Below are experts of layer 8 (counted from 0) of a mixture-of-experts language model. Rows are named router (the router's row for the expert), down (a neuron's output weights, with its number) and show model dimensions 128-255. Each number is 128 + 32 x the weight over its row's rms, rounded and kept within 0 to 255.
After each expert's rows: "raises" lists some tokens whose logits its average output raises strongly, later layers aside; "comes before" lists some tokens at least twice as common just after its tokens as in all text. This comes from a sample of Wikipedia text that the model never trained on. Tokens count by the router's weight.

# expert 22
router [110  84  89 108 168 122 159 137 121  93  76 130 181 149 132  92 123 114 119 192 130 156 144 142 118  99 119  94 150 103 131  92  85 133 182  79 143 153 157 101 134 129 105 132 181 134 134  96 106 112 141  66 105 108 126  95 127 102 122 114 130 161 171 182  80 135  85 120 133 104 140 133  87 147 148 124 117 101 116  79  92 156 110 125 168 168 126 119 188 146 113  92 130 114 150 126 141 104  86 129 112 164  96 135 113 136 134 145 159 154 135 102  99 112 148 159 155 147 112 115 130 171 163 115 189 163 117 174]
down0 [154 141 175 114  88 126 132 159 124 139  86 124 122 148 130 135 188 112  99 156 111 116 125 143 105 191 178 127  55 135 161 119  70 120  93 126  94 174 135 170 150 104 164 132 125 150 103 154  85 135 119 123  64 189 132  93 130 135 105 126 106 183 106 170 132 130 108 141 107  77 113 121 136 123 128 160 105 126 108 159 178 210 127  92 103 168 117  85 179 151  96 135 143 146 174 123 130  57 125 152 112 127 139  90 139 129 172  88  73 166 149 143 130  83 103 146 143  69 160  69 102 139 111 111 157 157  93 148]
down1 [100 142 182 130 137 124 118 157 103 173 152  95 185 132 125 150 156 120 179  87  80 138 135 114 134 108  88  83 140 104 129 168  84 143 148 135 191 141 128 142 159  65 175 121 145 141 149 153  69 158  80  86  30  87 122  78  98 111 159 113  95 114 134 136 174 120 122 153 110 183  93 118 163 164 144 150 163 119 123 146  51 174 136  86 100 137 139 154 146  84 119 135 151  95 135 140 123  99 107 128 139 156  68 143  75 108 141 159  86 117 196 119 114 182 147 121  80  62 103 136  95 167 141 122 157 110 153 141]
down2 [127  93 134 122  89 161 165 121 172 121 170 157 114 165  88 156 160 108 159 172  90 161 125 163 131 129 116 167 104 161 186 131 126 176 103 158 105  75 135 106 144 119  92 151 145 160 135 167 144 143 133 147 133  76  77 136 124 149 151 154 124 154  93  85 156 135 120 139 110 142 137 167 116 135  61 133 144 142 122  77 101 143 222 116 114 151 125 178  84 181 127 118 105 116 164 166 174 119  51 130 157  99 114 200  93 141 175 160 102 104 118 174 111 134 167 125 101  99  94  74 121 139 138  96 122 142  93 153]
raises: " |", " (", ",", ")", " or", ";"
comes before: ":", "\n", ")\n", "–", " |", ")"

# expert 11
router [178 128  51 119 141 124 162 163 178 181 114 126 180 134 103 117 132 163 131 173 146 133  95 151 167 151 128 127 203 121 125 125 173  68 157 172 160  85 167 143 152 181 105 120 142 161 163 120 104 127 146 120 152 160 132  78 121 126 135  63 122  95  62 129 142 142 175 140 163  71 160 152 140 157 133 110 144 179 112  67 110  88 109 133 167 161 118 110 145 186 121  84 175 117 116 171 116 100 102 133 107 142  92 123 107 124 146 190 176 136  92 138 150 158 117 185 109  91 102  89 153 119 154  77 136  97  59 126]
down0 [138 109 115 174 116 130 112 128 132 152 149 135 130 114 153  91 132 120 141 125 112 114  73  89 137 143 107 156  87  78 202 145  94 168 147 150 106 106 129 157 156  98 141 135 166 178 110 134 142 120 162 154  81 145 111 108 101 186  89 114 171 128 193 164 160 125 144 124 193 100 108  80 125 146 146 125 152 119 114 120 146 135 134 122 109 143 147 102 121  99 156  58 136 189  27  93 129 134 112 125 136 107 147 134 185 102 107 122 182 147  12 138  90 103 126 174 103 124 133 109 115  69  89  36 135 113 146  92]
down1 [158  87 160 156 205 152  70 199 155 138 133 215 119 161  76 175 185  71 154 132 136 157 128 107 117  96 112 140 120 117 150  96 131 105 137 154  99 166 169  68  92 104  84 172 109 133 131 111 114 160 144 121  96 137 134 130  77 109 160  82 113 155 145 148 108  53 129 123 138 119  46 160 126 157 119 165 103 160 109  61 123 112  97 142 117 119 124 175 112 145 120 108 108 123  76 138 160 137  90 125 157 109  83  68 137 124 105 111  52 103  90 153 106 144 180  75 189 118  79 145 121 108 125 138 150 160 144 107]
down2 [ 91 142 136 165 119 133 163 132 152 105  80 104 113 115  27 111 129 106  81 158 104 102  71 179 113 190  98 161 153 120 119 162 104 117 176 110 103 131  88 115 145 161 131 111 141  84  93 113 140 113 131 154 159 180 124 156  90  70 134 145 153 138  97  76 112 166 148 153 118 166 101 143 137  66 145 131  93 122 104 108 156  93  94 125 110 111  67 175 193 121 106  98 141 109 117 149 147 144  93 144 141 190 147 121  69 108 135  92 113 120 141  99 138 186 166  81 138 186 136 120 134  98 150 121 137 156 155 109]
raises: " a", " the", " an", " one", " their", " its"
comes before: " a", " the", " been", " an", " well", " to"

# expert 31
router [150 110  76 100  88 137 186  63  89 125 138 134 112 101 120 108 109 164  94 169 150 168 132 158 121 103 177 144 100 141 142 164 116 167 182 162 144 130 152 122 159  82 150 109 161 149 128  92 145 139 170  95 117  95  92 117 125  83  73 142 131 141 148 166  92 131 186 110 140 102 213 121  99 135 126  56 122 144 177 106 116  61  99 170 131 153  88  59 122 165 141 111 109 159 168  76 132 109  87 126 114 131  71 153 140 159 131 164 147 114 152  60  97 143 120 141 136 112 214  97 121 181 145 104 152  84 105 151]
down0 [121 169 102 116 137 161 150 146 101 163 175  87 137 189 155  63 113 129 146 152 182 110 106 152 109  93 113 133  98 159 181 134 104 163  44 121 123 162 139 131  82 101 149  95 151  93 183 123 105 178 181 154 144  99 128 126  87  99  69  82  99  80  75 128  93 111 129 121 115 112 139 102 171 150  82 126 106 178  88 148 132 102 125  76 213 138 135 177  98 147 123 117 172 107 129 103 109 118 106 164 176 112 134  77  78 160 116 170 133 157 101 195 127 125 122 178  94  81 130 110 142 151  61 116 144 138 170 104]
down1 [138 111 147  98 142 191  86  84  92 139 164 104 121 168 149 147 121 146  76 130 106 119  98 111  51 162 122 115 101 113 115 153 101  89 190  68 178 171 123 109 109  62 117 132 105 139 131 125  88  62 197  67 176 136 156 165  61 162 115 121 169 127 113  86  96 107 153 150 157 125 127 111 119 153 100  64 105 103 109 178 113  93  81 124 134  97 107  86 101 143  79  49 120 148 191  86  93 134 112 141 174 124 117  88 138  76  60 124 125 155  72 211 123 143 111 154 111 133 129 117 141 166 138 111  91 119 154 146]
down2 [ 92 155 145 115 104 177  80 147 131 119 144 110 131 151 160 147 155 135  85 107  59 121  86 115 140 143 157 114 162 155 133 142 163 100 141  94 109 175 145 157 168  79 168  99 145 150 124 102  91  91 117 104 142 167 134 165  89  89 153 132 140 127 119 130 177  89 141  92  95  83 191 122 114 128 141 160 100 150 140 123 216  92  97 114 122 208  57 119 112  92 203 105 100 154 121 104 142 119 116 166 174 101  93 107 159 122 110 180 114  59 124 154 109 181 168 168 149 167 149 112 154 164 135 147 148 110  93 187]
raises: ",", " and", " of", ".", " (", " |"
comes before: ",", " (", "\n", "'s", " =\n\n", " was"

# expert 5
router [150 169 150 108 149  99 199 145  95  94  78 140 135 124 108 179 126 147 148 146 174 139 142 166 124 101 176  64 158 165 119 143 138 146 145 192 153 145 136 112 144 137 110 156 151 138 154  85 120 149 140  97 115  88 131  50 119 131 120 115 150 133 135 134 101 148 141 129 181 101 138 126 103 148 142  98  88 157 129  48 103 152  90 106  72 155 156 139 148 165 129  91 155 145 115 115  87 155  91  88 102 200  52 143 103 121 132 140 113  92 159 151 168 110 100 164 141 104 162 114 154  99  83 132 125 140 140 149]
down0 [ 64 126 142 187 120 204 104 143 171 101 145 104 168 100 157  97 126 156 123 117 145  85 167 116 126 138 105  99  75  93 114  99 140 138 112  87 147 119 115 146 120 167 192 150  99 175 143 148 103 113 163 150 126 144 119 177 120 102  98 165 100 186  95  64  58 161 121  96 143  80 138 160 137 117 174  83 159 132 142 114 194  83 174 122 127 136 126 136 158 119 130 144 116 160 139 134 115 108 170  73 110 140 170 155 155 131 129 121 162 101 128 136 112 112 123 118 124 139 151 181 112 174 133 105 119 147 123 157]
down1 [152 166 128 180 195 151  84  97  79 184 146 137 116 109 179 153 113  93 114 135 147 112 130 127 130 143 139  89  99 180 157 132 115 129 155 131 151 150 109 126  89 143 183  31 125 107 174 126  67 131 196 177 111 121  83 113 145 151 116 151  90  93 131 125  98 107  83 143 137  80 107  75  96 120 152 112 149 121  96 107 149 133 141 130  99 165 134 154 119 113 103 128 120  68  75 189 124 103  88  99 184 108 132 104  51 119  93 189 122 153 111 119 127 103 135 103 166 107 135 110 108 102 101  90 167  74 131 160]
down2 [ 79 146 141 154 158 131  97  67 118 181 126 118 129 107 133 178 107 122 113  96 156  69 151 134 149 118 148 145 210 157 150 111 137 152 116 104 122 145 130  84 109 107 175 158 125 179 141 128 147 114  99 153 180 111 204 116  63 164 133 128  71  83 179  89 170 160 167 132 163  86 127 194 103 189 144 163 104  92  99 168 129 157  62  95 157 200 136 174 120 132 131 131 125 117 123  86 178 119 180 136 107 139 102 110  98 117 183 110  83 108 114 170 163 156 142 124 107 145 144  69 133 151  68  61 142 135 164  92]
raises: ".", " |", ",", " |\n", ":", " ("
comes before: " |", ".", "–", "%", " |\n", ";"

# expert 21
router [147  81  70 143 133 111 169  87  67  48  63 142 169  63 144 103 119 117  64 181 172 120 139 119  46 186 112 114 143 108 152 156 144 126 160 160 153 205 133 119 185 141 133 141 143 125 153  87  86  76  93 108 134  80 151 103 131  74 100  73 101 123 145 133 130 111 178 128 137 133 146  89  83 121 149  47  97 176 164  88  76  93 118  71 140 185 145 110 172 122  93 118 134 102 153 144 123 125  98 157  61 172  99 137 122 128 135 148 157 146  96 173 114 131  99 208 138  92 133  98 104 122 127 140  66 114  83 158]
down0 [143 175 105 108 171 125 173  94  77 140  89 139 168 113 137 143 172 178  97  67 147 124 126 110 152 136 156 173 149 128 110  71 131 127 132 135 209  55 121  85 173 146  92 137 107 137 135 115 107 135 105 117 112 126  80  98 154  94 123 102 100  94 169 175 165 131 114 141 170  43 134  88 170  98 137 150 128  97 203 133 155 112  89 162  70 120 102  98 135 138  70 142 145  95 104 127 127 179  56 115 108 148 151 120 133 134 155  98 151 139  79  80 145 209 219  67  92 149 155 138 135  95 138 115  80 180  99 143]
down1 [127 118 132 143 143 124  92  90 137 119 106 115 100  87 101 175 161 140  98 124  88 148 152 164  68 166 143  94 169 153  68 149 101 143  84 114 154 107 114 165 152 180  95 178 170 122 109  65 118 140 160 125 156 162 159 131 100 123  96  95 116 106 151 119 210 109 151 157  34  84  95 127 107 125 143 134 101 115  75 136 137 103 144 123  86 106 141 153 151 174 143 133 112 130 162 124 126 149 161 112 140 150 139 116 117 164 127 116 147 150 130 138 117 146 115 153 137 166 167 139 118 165 171 161  18 154 165 106]
down2 [144 133 140 143  93 111 198 110 138 116 102 137 145 137 143 144 131 151 101 167 147 125 182 128 140 147 121 152 137 121 163 125 144 130 107 141 180 172 102 133 139 131 104 155 133 173 174 178 151 131 149 146 111  84 150 118 100 120 132 112 150 118 114  99  65  62  88 154 112  81  77  57 157  90 119  93 113 162 133 172 135 178 151 168 110 116 130 113 174 145 156  76  88 154 115 166 110 158  98  59 127 101 106 154 149 125 112 122 147 155  84 110 139 134  87 159 122 136 140 119  79  87 108 163 107  50 184 163]
raises: " the", " in", " to", " on", " as", " at"
comes before: " to", " the", " in", " by", " a", " as"

# expert 10
router [176 149 117 149 107 106 162 118 122  88 129 112 152 112  90 169 176 147 108 152 200  76  88 172 135 198 159 102 113 118 112  94 132 104 152 141 126 143 182 148 121 155 107 164 167 154 169  89  98 127  86 109 129 120 196 128 182 117 127 114 103 127 135 149 105 107 141 178 152 150 147 133  93 123 151  84 103 196 121  83  90 127  73 125 102 112 139 120 130 139 167  90 156 126 142  98  73 132  90 123 134 169 113 142 121 121  91 160 169 183 144 106 130 122  64 102  76 147 151 115 117 118 151 103 150  97 131 174]
down0 [117  83 115 154 121  81  82 105 101 149 136  52 139 129 120 135 100  77 135 131 179 139 164 115 126  88  99  94 119  91 170 132  64 157 159  91 160 119 119 107 159  83 140 109 114 118 167 144 203  74 108 132 168 121  69  86  84 203 132 146 122 163 163 155 142 104 149 144 107 169 156  96 108 120 189 147 175 102 139 123 140 137 140 115 129 155 143 145 137 115 139 116 106 169 115  90 137 102 128 108 105  83 109 138 142 198 184 145 103 128 152  82 190 114 128 143 126 134 133 183 139  72 110 136 103 155 177 159]
down1 [ 54 147 112 143  82 138 121 122 150 149 168 123 146 131 140 121 137 122 100 124 153 126 156 121 159  96 102  87 157 112 101  91 106  79  82 161  68 141  93 118 125 203 118 123 106  96  93 111 156 118 163 122 163  82 114 132 143 115  98 118 110  63 146  77 137 159 182 112 102 124 125 147 154 133 117 108  99 151 135 111 150  50 128 140 104 127 117 179 179 142 124  97 157 145 144  84  82 104  82 124 129 108 136 159 117 103 112 125 104 127 145  92 116 100 135  90 126 116 157 115 102 187 146 131 132 123 170  61]
down2 [175 114  85 126 130 190  99  85 115 156 140 120  65  97 100 140 145 104 109 120 123 119 164 104  94 159 108 112 133 148  90 146 115 110 152 104  63 116 158 146 110 131 125 110 137 117 129  88 116 124  99 129 135  89 111  88  77 143 182 113 146  94 157 100 142 120 154 177 112  89 123 167 171 151 161 148 133 142 136 109 105 139  94 114 104 107 105  85 173 116 145 139 187 148  93 135 155 175 189 149 115 152 131  93 108  90 179 136  99 132  82 102  76  85 108  94 128 126 135 137 192 176 105 169   0 104 159 111]
raises: "In", "===", "A", "==", "The", "S"
comes before: "==", "The", "===", "In", "=", "On"

# expert 24
router [ 78 126 121 171 133  83 240 141 137  52  80 167 135 156 136 133 135 106 108 146 160 145 173 170 116 145 177 106 135 119 135  92 157 146 129 180 144 157  87 106 128 196 102 166 175 143 140  95 109 157 149 103 109 129  69  95 134 106 124 125 171 139 128 186 136 122 216 110 142 132 172 129  79 127 106  62 109 126 162  73 127  80  88 123 115 189 103 129 162 110 147 123 124 152 156  92 131  61  75 127  79 180 118 166 125  87 125 155 137 112  95 142 139 163 107 173 146  68 101  90 134 164 141 120 132 130  78 163]
down0 [153 129 169 158  93  67   4  86 107 126 149  67 125 145 163  71 109 157 116 118 158 117 148 152 129 180 111 101  95  94 110 141 113 125 129 121 169  85 157 180 107  73 163 117 143 124 105 143 141  88 108 127 157 115 139 125 123 144  83 102 108 156  78  90 139 132 134 122  89  79  94 132 121 194 115 100 119 114 144 104 124 166 108 168 138  96 163  75  76 156 121 156 127 125  86 136 112  91  97 107 168 147 131 121 145 157 105 154 123  92 155 161 193 175 112 137 125 155 162 133  48 138 203 134 118 129  75 168]
down1 [115 146 121 185 127 112 195 129 109  80 157 169 135 127 139 107 126 206 138 131  78  94 106 135 143 114 122 140 103  74 207  86 150 110 137  54 143 121 148 160 138  70 126 106 151 155 152 135 115 155 178 139 142 190 101 112 183  65 133 138 174 171 180 159 100  61 120 128 177  86 121  69 177 130 130  97 148 160 100  85 130 163 197  94 117 215 113  65 127 100 121 148 127 131  44  99  98 137  86  84 149 114 127 103 118 134 133 155 116  79  61 151 119 152 116 148 123  93 136 150 108  83 107  97 124  63 154 101]
down2 [ 64 129 153  90 169  75 107 150 115 109 150 107 154 104 171 121 153 186 164 184 125 212 112 181 169 126 123 138 115  69  83 194  86 180 114 116 158 108 136 136 108 109 136 106  74 128 120 141  97 150 134 136 156  70 148 177 156 103 126 121 127  73 141 155 119 144 146 125 126 128 118  63 113 165 134 125 188 121 138 151 192 122  86  99 115 102 162 123 145 143 120 135 137 140 126 169 113 108 136  38  89 160 108 177 149  91  87  88 107  88  83 116 178 139 140 136 131 143 111 165 146 162 125  87 161 146 105 158]
raises: " the", " a", " this", " ", " their", " his"
comes before: " the", " a", " his", " their", " this", " its"

# expert 23
router [114 102  87 100 148 157 146 120 155  81 168 124 171 137 158 147 168  80 128 178 160  94 130 128 126 134 159 129 139 187 123 111  93 148 146 184 121 183 123  95 125 153  53 167 207 139 147 114 118 127 139  81 118 103  63  77 116 138 110  66 123 106 108 143 132 120 166 137 144 136 163 128  73 157 164 103 109 148 108  74 105  91 119 120  77 168 136 138 155  76  83 114 153 154 121 144 139 170 123 138 107 174 158 176 190 160 139 137 146 101 122 116 125 127 135 141  91 149  99 132 160 146 165  98 143 139  94 134]
down0 [135  97 115 176 141 111 141 140  78  86 117 186 113  96 104 134  86 169 150 145 135 163 139  70 138 136 169 101 142 184 116 119 188 106 148  88 135 106  84 141 150 138 131 114 136 145 155  78 107 162 114 138 120 209  51 105 133 138 168 111 142 132 138 114 135 119  67 124  63 155 109 137 153 133  97  19 124 148 136 108 135 126 101 132 132 133 173 108  52 136  97  71 159  97 123  83 189 163 170 138 147 141 147 116 142 103 130  79 112 133 128 157 176 108 149  89 175 150 114 152  79  63 162  56  92 111 146  49]
down1 [120 105  76 141 170 165 157  87 120 171 102 157  23 106 113 156  89 112 128 112 122  87  90 102 117 127 121 135  86 152  92 110 135 170 200 157 140 107  87 131  99 133 181 169 105 111 175 165 114  83 180 109 106 120 123 137 105 133 106 141 143 108 126 172 151 169 148 107 112 140 128  95 156 131 106 152 163 117 142 178 166 119 122 133  86 162 125  83 140 106 148  88 100  58 111 201 159 100 130 130 121 112  99 154 159 172 117 151 127  98 140 159 116 135  63  99 147  82 103 149 132 141 113 117  97 231 177 138]
down2 [158 125 112 120  97  62 142 146 148 154 131 135 135 109 115  49 106 152 116 146 108  77 142 143 165 204 172 158  78 123 133 103 132 173  88 119 148 125 158  80 143 168 136 144 178 187 124 216 101  96 159 140  94 108 100 177 130 145  84 170 120 115  76 152 140 153 117 154  85  84 142 160 155  71 139 121 170 153 148 174 122  64 100 132 149 143 115  89 125 143 117 115 133 120 169 104 165 123  92  57 122 127 105 142  88 175 127  94  79 145 126 106 168 148  83 152 109 144 138 118  92 120 152  97 125 144 109 193]
raises: "-", "|", " ", "===", "–", ","
comes before: "-", "|", " ", "|---|---|---|---|\n", " /", "|---|---|---|\n"

# expert 12
router [111 139 111 134 109 137 143  92  69  91 142 149  84 121 107 170  81 178 106 131 150 163 151 113 133 140 150  94 106 172  91 128 157 143 185 138 160 182 212 165 124  99  88 152 174 120 121  92 115 136 136 114 139 124 170  74 126  99  97 133  95 117 126 128 122 119 161  87 112 134 136 117 126 152 110 114 136 184 127 106 127 109  10 144  55 125 143  97 151 135 139  67 160 148 110  77 123  88 127 159 139 208  99 170 152  98 136 155 111 145 132 112 115 138 115  96 128  89 143 141 133 130 147 119 142 123 146 140]
down0 [204  93 193 163  88  94 137 181 103 127  85 176 105 161 108 107  99 142 118 124 127  88 173  96 101 178 194 178 116  81 141  74 117 198 104 140 102 149 138 118 159 139 124 142  57 168 150 111 138 151 164 108 173 105 117 172  86 133 105 130 192 178  89 116 124 160 110  95 109 118 143 105 130 142  96  67 110 187 134 128  79  97 147 114 153 155 140  89 144 111 108 119 156  83 119 121 226 135 134 201 149 117 141 136  99 189 133 138 157 130 132 106 173 178  81 204 133 133 113 154 126 121 172 137 146 180 122  81]
down1 [159 117  59 132 122 172 197 110 164 190 121 110 131 126 150 153 187 113 110 193 125 147 137 100 158 124 167  97 154 131 102 141 102 137 158 125 174 188 108 155 133 124 138 207 109  88 105 106 145 122 151 177 210 146 157  98 132  95 148 139 179 112  60 137 125 223 145 105  75 129  90 124 168 156  94 170  93 165  75 107  85 153 111 134 156 114 165 139 104 154 102 182 118 130  79 118 140 173 112 117 137  54 178 147 118 151 107 136  80  99 110 124 130 118 139  91 118 131  74 139 153 121 100 148 103  83  97 126]
down2 [151 125 107 125 144 119  87 122 169 140  72 125 113  95 163 123 128 230 102 125 122 122  55 135 114 141  64  88  78 166 123  70 139 122 154  98  70 121  88 149 126 171 152 168 115 102 129  76  64 132 110 129 143 131 147 109  87 104 138 149 100 162 151 111 157 157  93 106 150 109 135 168 176 167  98  82 106 149 121 102 166 182  92 116 123 123 126 113 111 118 179 144 119 113  70  99 148 135 110 123 182 181 147 129 107  92 113 112 109 135 133 129 116 122 118 134 136 132  90 169  95 108  59  53  99  78 165 205]
raises: ",", ";", " (", " |", ":", "/"
comes before: " |", " |\n", ")", " (", ";", "E"

# expert 30
router [ 90 119 103 117 141  78 122 112 112 110  97 179 119  93 171 144 173 164 100 159 190  99  87 106  95 185 160 172 135 112 112 147 150 147 124 188 152 171 149 157 128 122 106 155 158 143 180 129 178 144 126 133 154 151  77 154 145 149 118 161 108 112 157 114 104  86 115 159 146 122 136 128  95 127 124 107 109 164  99  99  87  80 117 152 123 102 164 171 115 163 133  70 126 114 147 171 198 127 115 119 136 122  50 127 130  86 169 124 176 164 154 157 104  79 112 119 134 105 156 158 159 129 178 107 116 113  95  73]
down0 [107 150 157 142 145 131 140 151 124 137 139  88 137 145 104 193 144 104 154  76 121 110 136  49 173  90 143 180 135 119 101  74 141  71 119 112 106 162 120 128 155 147 134  62 115  62 151 106 120 129 149 111 150  94 127 117  48 104 130 115 120 135 104 109 123  79 154  59 107 132 141 134  81 132  89 127 176 139 118  52 155 107 124 148 104 118 145 103 132 162 155 151 132 127 137 170 103 226 179 129 116 131 142 198 160 176 149 102 155 144  96 144 102 152 152 128 109 118 138  87 128 193 109 121 141 171 113 144]
down1 [175 167 128  49 101 146  91 115 148 154 117 176 151 100 136 150 131 120 175 114 114 131 112 124  90  64  82 159 114 136 131 150 190 117 130 109  98 127 188 118 153 129 146 120 118 190 120  91 172 140 139 130 184 125 166 114 100  91 135  78 147 154  72 117 219 192 159 146 138 102 121  96 181 124 120 119 155 144 115  94 159 170 133 132 142 120 139  87 107 111  70 113 136 135 224 130 146 153  99 122 127 131 104 141 126 147 136 117 123 110 132 131 182 106 121  55  33 156  92 115 151 151 137 121 131 180 132 128]
down2 [113 155  69 131 108 162 128 138  78  70 148 126  83 143 132 108 121  71 117 105 148 132 135 127 177 145 123 184 108 139 150  84 141  95  79 169 132  97 144 141  65  95  92 157 117 166  79 156 136 143 149 127 157 116  95  62 164 192 125 125 158  94 133 112  72 179 194 121 115  79 131 108 152 116 132 140 194 137 185  76 130 138 135  80 128  82 163  76  78  75 135 138 115 122 152 141 114 164 104 143 126 113 217 123 118  89 148 155 175 151  87 116 107  71 102  96 136 122 201  87 128 137 116 103 174 133 111  99]
raises: " of", ",", " in", " from", " on", "."
comes before: ",", " of", " and", " in", ".", " were"

# expert 19
router [148  95 104 169 119 117 162 135 102 106 113 144 118  97 105 113 125 165 102 194 135 143 130 168 158 124 155  94 112 130 121 124  72 182 119 169 121 172 140 103 123 107 112  91 148 121 119 118 145 143 184  69 126 138 130  74 107 112 104 115  96 130 142 138  71 129 154 118 116 123 139 136 127 165 200 101  78 152 129  71  76 110  89 137 130 143 130 112 174 119 109  92 148 145 141 106 144 130  88 135 168 189  91 180 138 101 142 153 109 161 145 134 113 150  88 165 144  89 141 121 169 180 127  75 127 136 141 141]
down0 [110  73 199 138 125  34 136  45 109 142 139 142 156  78 130 113 103 163 133 115 119 120  84  96  79 150  76 139 117 165  57 205 108 139 121 112  70 152 137 183 123 101  73  82 125  98 148 124 110 152 169 115 111  99  63 158  90 112 154  91  67 117 108 119 125 107 112 178 140 131 172 132 111  93 123 206 182 135 168 120 140 171 157 162 131 114  88 121 150 121  83 164  82 152  68 136 101 128 103 179 100 121 127 121 142 152 110 161 144 112 101 146 155 105 148 159 125 144 131 156 132 149 182 117 127 150 131  69]
down1 [120 130 169  85 114  94 151 135 153 152 119  82 169 144 109 132 138 175 108  89  94  82 141 150 134 162 115 100 136 119 130  96  94 108 140  74  96 132  97  86 108 154 171  98 139 156 125 174 152  91 124 139 149 164  89 159 128 156 140 147 142  94 105 158 142 115 201 123 110 188 120 132 137 155 106 165  82  94 131 135  88 117 165 164 129 175 129 190 102 149 116 127 176 126 124 123 156 117 119 161 136  92 171 157 106 185 145  89 147 106 118  93  88 165  81 128 200 140 146 123 149 115 130 150 118 144 128 165]
down2 [140 105 156 132  42 159 134  76 153 169 142 100 168 139 124 127  83  94 138 131 142 114  69 122 136 133  68 154 153  83 119 194 113  95 129  73  78  95  96  88 176 183  97 114 129 104  99 121 169 119 123 120 104 124 118 158  69 155  94 130 101 147 144 143 134 100 100 128 177 118 149 112 123  91 152 185 126  89 173  56 123 107 162 122 143 160 139 141 138 131 155 138  99  82  93 102  97 102 103 111 159 134 138 120 157 116 183 179 122  71  97 135 139  87 179 134 113 115  84 159 140  51 109  68 104 131  98 147]
raises: ",", ".", ";", "-", " (", " and"
comes before: ",", ".", ".\n\n", "–", " and", "th"

# expert 26
router [ 81  88 125 170 149  86 102  98 144 133 167 165 152 163 133 140 110 164  86 152 121 114 119 151 168 153 154 101  55 164 105 147  72 132 129 102 169 133 136 117 147 132 105 184 168 129 159  93 124 143 163  73 128 102 124  81 157 149 108 160 136 109 155 145  95 112 121 125 166 107 120  93  79 135 142  89 101 171 121  84 135 126  75 133  96 165 170  93 176 148 123 138 145 144 177 109 105  99  96 110 106 172  76 144 154  74 151 165 144 120 178 147 123 131 146 163 108 128 135 147 152 123 129  64 195 149 115 159]
down0 [ 97 172  92 155  94 181 169  85 108 115 113 148 134  91  95 142 144 150 148 172 176 129  95 141  92 139 104 127 180 133  79 142 141 134 127  74 106 201 159 117 145 117  81 145 105 112 143 109  91 156 156 122 151 107 152  77  56 133 145 137 152 131 144 166  76 120 155 168  97 119 114 144 139 129 143 113  88 157  75 142 153 162 121 132 104 100 162  90  92  96 170 202 165 122 116 129 170 156 101 115 166 129 122 167 108  51 138 112 143 155  86 105 125 124 147 137 155 128 103 146 192 128 119 116 152 119 137 138]
down1 [176 132 117 134 133 149 144 116 150 126  99 112 132 156 124 163  96  67 137 159 160  78 108 141  87  90 112 117  95 144 173  66 104 146 107 126 126 151 103 126 114 115  96  24 142  73  63 164 105 195  95 134 164 125 138  98 107 167  81 113 106 194 143 120 169 103 129 107 155 144 138 181  91 131  80 136 104 146  84 154  58 144 104  87 151 142 132 138 153 133 139 164 150 143 180 103 128 142 137  90 125 156 110  55 156 138  83 113 193 123 144 134 150 101 109 121  91 100 141  95 138  91 174 124 139 117 154  93]
down2 [149 182 125 108 139 157 166 188 147  80 174 162  89 176 136 114 106 103  97 119 127 148 122 159 159 115 114 152  95 150 142 107 128 144 159 131 131 100 118  92 108  51 107 162 144 145 142 128 136 132 117 113 101 155 175  93 148 120 166 184  57 168 120 196 103 157 148 139 164 173 129 159 128 190 126 197 156 141 157 111 168 104  97  61 117 147  70 103 129 146 129  86 150 107 146 113 141 110 135 143 116 159 146 174  97 114  74 159 172 165 122 138  94 120 199 134 162 148 115  84 114 111 111  77 161  75 147  65]
raises: ",", " in", " of", " and", " (", " at"
comes before: " of", ",", " in", ".", ".\n\n", " and"